From a checkpoint of a small mixture-of-experts model trained on Wikipedia: 48 squared ReLU neurons an expert.
Below are experts of layer 5 (counted from 0) of a mixture-of-experts language model. Rows are named router (the router's row for the expert), up (a neuron's input weights, with its number), down (a neuron's output weights, with its number) and show model dimensions 0-95. Each number is 128 + 32 x the weight over its row's rms, rounded and kept within 0 to 255. Numbers have three digits each.
Before each expert's rows: "comes before" lists some tokens at least twice as common just after its tokens as in all text; "gets" lists some tokens that make up at least twice as much of what it gets as of all text. This comes from a sample of Wikipedia text that the model never trained on. Tokens count by the router's weight.

# expert 54
comes before: "\n", " The", " He", " In", " It", " This"
gets: ".", ").", "\".", ".\"", ";", ")"
router:124138127132123078032139094128099156168077130138148105131101149164074098141126163129120097159148163112133129146201140122082142157175093144154129127145107191155130111133069173094110154152075135080134163093107158079126151173108103153081129109107114128155115127140129145120150075143133109103
up21:139107142096124113155054129126119106151104096165094151092091140157136120112112120144138113108141144084123094186152131152085077121108085124100049151086166074160150141163115134136138134184116107097097171129160158111130128094171095117160133165097082136109114086076128115140131122040156203158
down21:178089154128149048105142118113135132091128101159104127108147143130118030123094126137121076143130179104111119125130130083110108169143099119132087121151102128146094181081099098116158156154116110113184169139192099153085177177082125161119128181150158066158131139110171078184188132134118110084
up22:135074086093120100129122081094140144082140179151114115148131101126083124160137142122142112114078145168133065149110142114139141132113155178154161182108149093132143111165162104089123131141135143093083113135104151064086114090124051081124148172115161060174100164121098140138137138136084137138
down22:106101150097021097151122129106139130141137097148076076139149117135118071086170146157136076107138149104152078093092161148107135129131147150150137097167169104151087121132128116164149086082147114143171143146153107110075182159098138157159118122118105072178124136070154126111121110186136078140
up23:119133151123148159088132146128153159110126115079122110100147148124125127134113136138094114132177141142119067160134149182102107183148171171111153176129145174145149182157133139126146091170137118144127192133134110125166210174116130107111130146194080120143124144102118147111079167118120145108
down23:116063093104161097119125169118085240133153095108106135109110217128165050108080152134080083142111145112108101147131152113086121134113120109122159132174179107145135138087113075143116105130132086082149121101178145126134160098073158161168162119135124139175187079171118146125204165131108113083
up24:165105153093122151150140186129149132085123144112171172165111155126102134122139095163105124141116195156194076182126104124174126152128112146106141121143120094144198162091073116055174165174144147133119143153120112078154203132092086137125136104153111130089187123076140078140118097161066124082
down24:168153142157148166142133055124170117064070117114128117192117135152096141146090168131104160160178148082109124121167125143120121183117124157153130116128118126093155128109139179129119118074151125076076171097098193115117144090143073081170109109108112139160132096116137100150104152127158111137
up25:093120131155137208169172127100133149080113154152101144112163107109089134132107089119100122155108154095073119112107144107023132184134163147143164087172145153155103134098097137131174128121083127149147134161136102153130220136136122153099131090072120092126242156106109079116134106116118164153
down25:115131149155082224179156142106088098093143139150088161110177091147146138052144102141102120120113111099120146099116115124091097133081136132147135088119150098147155192140094091120186159110185150171130130143234144138109118096121100145130129159128117120119144133110123195114135116084169172215
up26:139113121155126158076144191095107106115144111146158129095093111135106131120131108176119156116112172046134169149131121150118176109111126156117123122088133095118094110086145146142172150116120142176138084126158092127120101126173177143070132101179113118059190075062137106133151066090162117137
down26:103130179181127110077138144126126111096109129149119117106175155122140095085038119110131162128166117141103110056132150157157139091110123089155100112125132145122111168052123151142124159123162157156126198072204084138106135136158166161105127191177144099105100148162141148118134183127177177093
up27:138140137123150099137160131117124128132089127217125140145118179106114110168114137138093109179147113167182131117152059146156187111239059146116135146109081154101142129099151110153097099177156113089124140101127144105128125103093074122119103072165136143170155113098137102156180125143084119135
down27:160133140124114251138089141067067137137183140126105190176100118125141152105134114191115126053067088059126103135075127113174152111131148110153126173133086173112137115136091166096103147121120123111155095147105167119123088176166093128170157089134130134142138149117139133148132053142173129162
up28:183134183160141135149085108174141129109123121136132139125174166119137137113115123059060141143093121152146068149100140128169117152152122067135093114088168107089134099130157142073162138128166089079090135144072187129200181110096146111089162110132098140112134137146082145144073146138138136134
down28:119140117114126151151107124136095085063148099137152180135161092136148161079172119111123163107080107154126174070147122141134150148133104104169134120143151119089124117114159096130126164120083130141084132170104140126128099164139094103084142082105100176102054096199088106133114159179126130135
up29:082098116105133164164061087151100114116110121123131115186159167173103128166125075137146111163145159076169183162097137094113046153095066165128152108079086090200127120087145104080132091137136174137072074104105087087121116123145138157216187098070117154126138152159103117163160144086126163127
down29:082103118164155145120119177123090160100118112131179099138149126119152120160103090132075149181173192138091138166145166110149126105159106084192142114170109121160158122109122138147203063148058159137156101086134135130107103091060151133145104061104111137099174114149078112118139150125143043085
up30:120090142152140088095128105087136162063145142080199122161167097178123115123133122187091153173152093183129054105157112102133078144120081100112151175129127127107141125202184153161108108127159151141157110148095184039173112110138128104169145154113098139187124150147122176150087166196133123082
down30:152131151084092167109143091125171151175168161119112107053089098195132140099115135109162142072118145074080124182080088143120148152136170059144140118152158118141106151046145076133107102149144105166143155095168158172135136102167124139157121139099102156113158137060137041075154189145071134189
up31:129159086152133125120080068162082117081136126123090112174133132108115120176133130135151126119103150072221168112153049117148113190107130153107124101135131079111132148117109053095158126116083168123104116037137153201137153120102131105067135149135117131191132159135115148097130102155125147138
down31:092125119167094116121095129112075138117116097126084141142168146126152061158114130111144139149169091163096131171114172105072113150144094094111150163164132140150074125094112131110146082102099170147135098130139107179131144085098140133041122125141142140097174181163106156166139070090144115157
up32:127140131135110111140139099147048128162096108119148124181068132143159091144158147126158124129127113197112117066207096121149071173142119145117143131137096136138127145121139111069096128137102140128123097097133184103143157143120129127139097117072086188121050156140069129121126171167098104148
down32:158104112152094119148151029058141190130105100184136152093163105096097090161119114126110030188108153137094129149092114093096119160161146131132148099135114153119118109141112062129149146161131129167178097159131197106076132117128155112120158158149130118198154124213162158165144073092122131158
up33:128142131125148155152120146147115118059112148149122176149136064081129135109107107114185128178146115114150132110165059136125123119122139110082126152124080133038123083130224146120182134148083090076128124068136165133095180095069144113120104070167107109164181144072135113094143144137103180122
down33:096185140148129107123128111065175050111114164101070080139137086129129184082169136137134117114070095072136123127141106065168136142072164211090106119139148073101147034154149136120179147079125113159130119179093101123096120113120135198124128102142194174140119088114135154131124121174159149157
up34:149156090111147106137071167121094123164158097111091121126100153057111130123209137088142124097132217193118108108115136096118173072147146146131178156141099133153127136143124084145186106184095110050096154150164151145097145145135099115100119106166154115130103156130135102161094097107080112173
down34:134114145129125087131152166149119093126120107141090154135141170131115079091131135113148067123232142201134175150063119177117129136184103086146192154146112125132134192103186084166091140076191105109108165091159105166131084140098109169189118091131086086105125132091092142103110093089088131126
up35:120146143102119127073192147146136125079192125080148124117120074125143131105100137064110124125148202070133134113142160131124179124127187161096136171149154124083131146107121130141137159080111128108125150103160085123150143126202193161076041145158167097208134116101144184079079119090162156145
down35:165095110144133068097134145066142162133109116152074081140135190165068000105084165131142082118124086102109107139130145139156140117098081093096160156131165164117125121095144131141128133097131140119140116132214118121100125080121139145144113143177151114162141147122148195183180150136120131134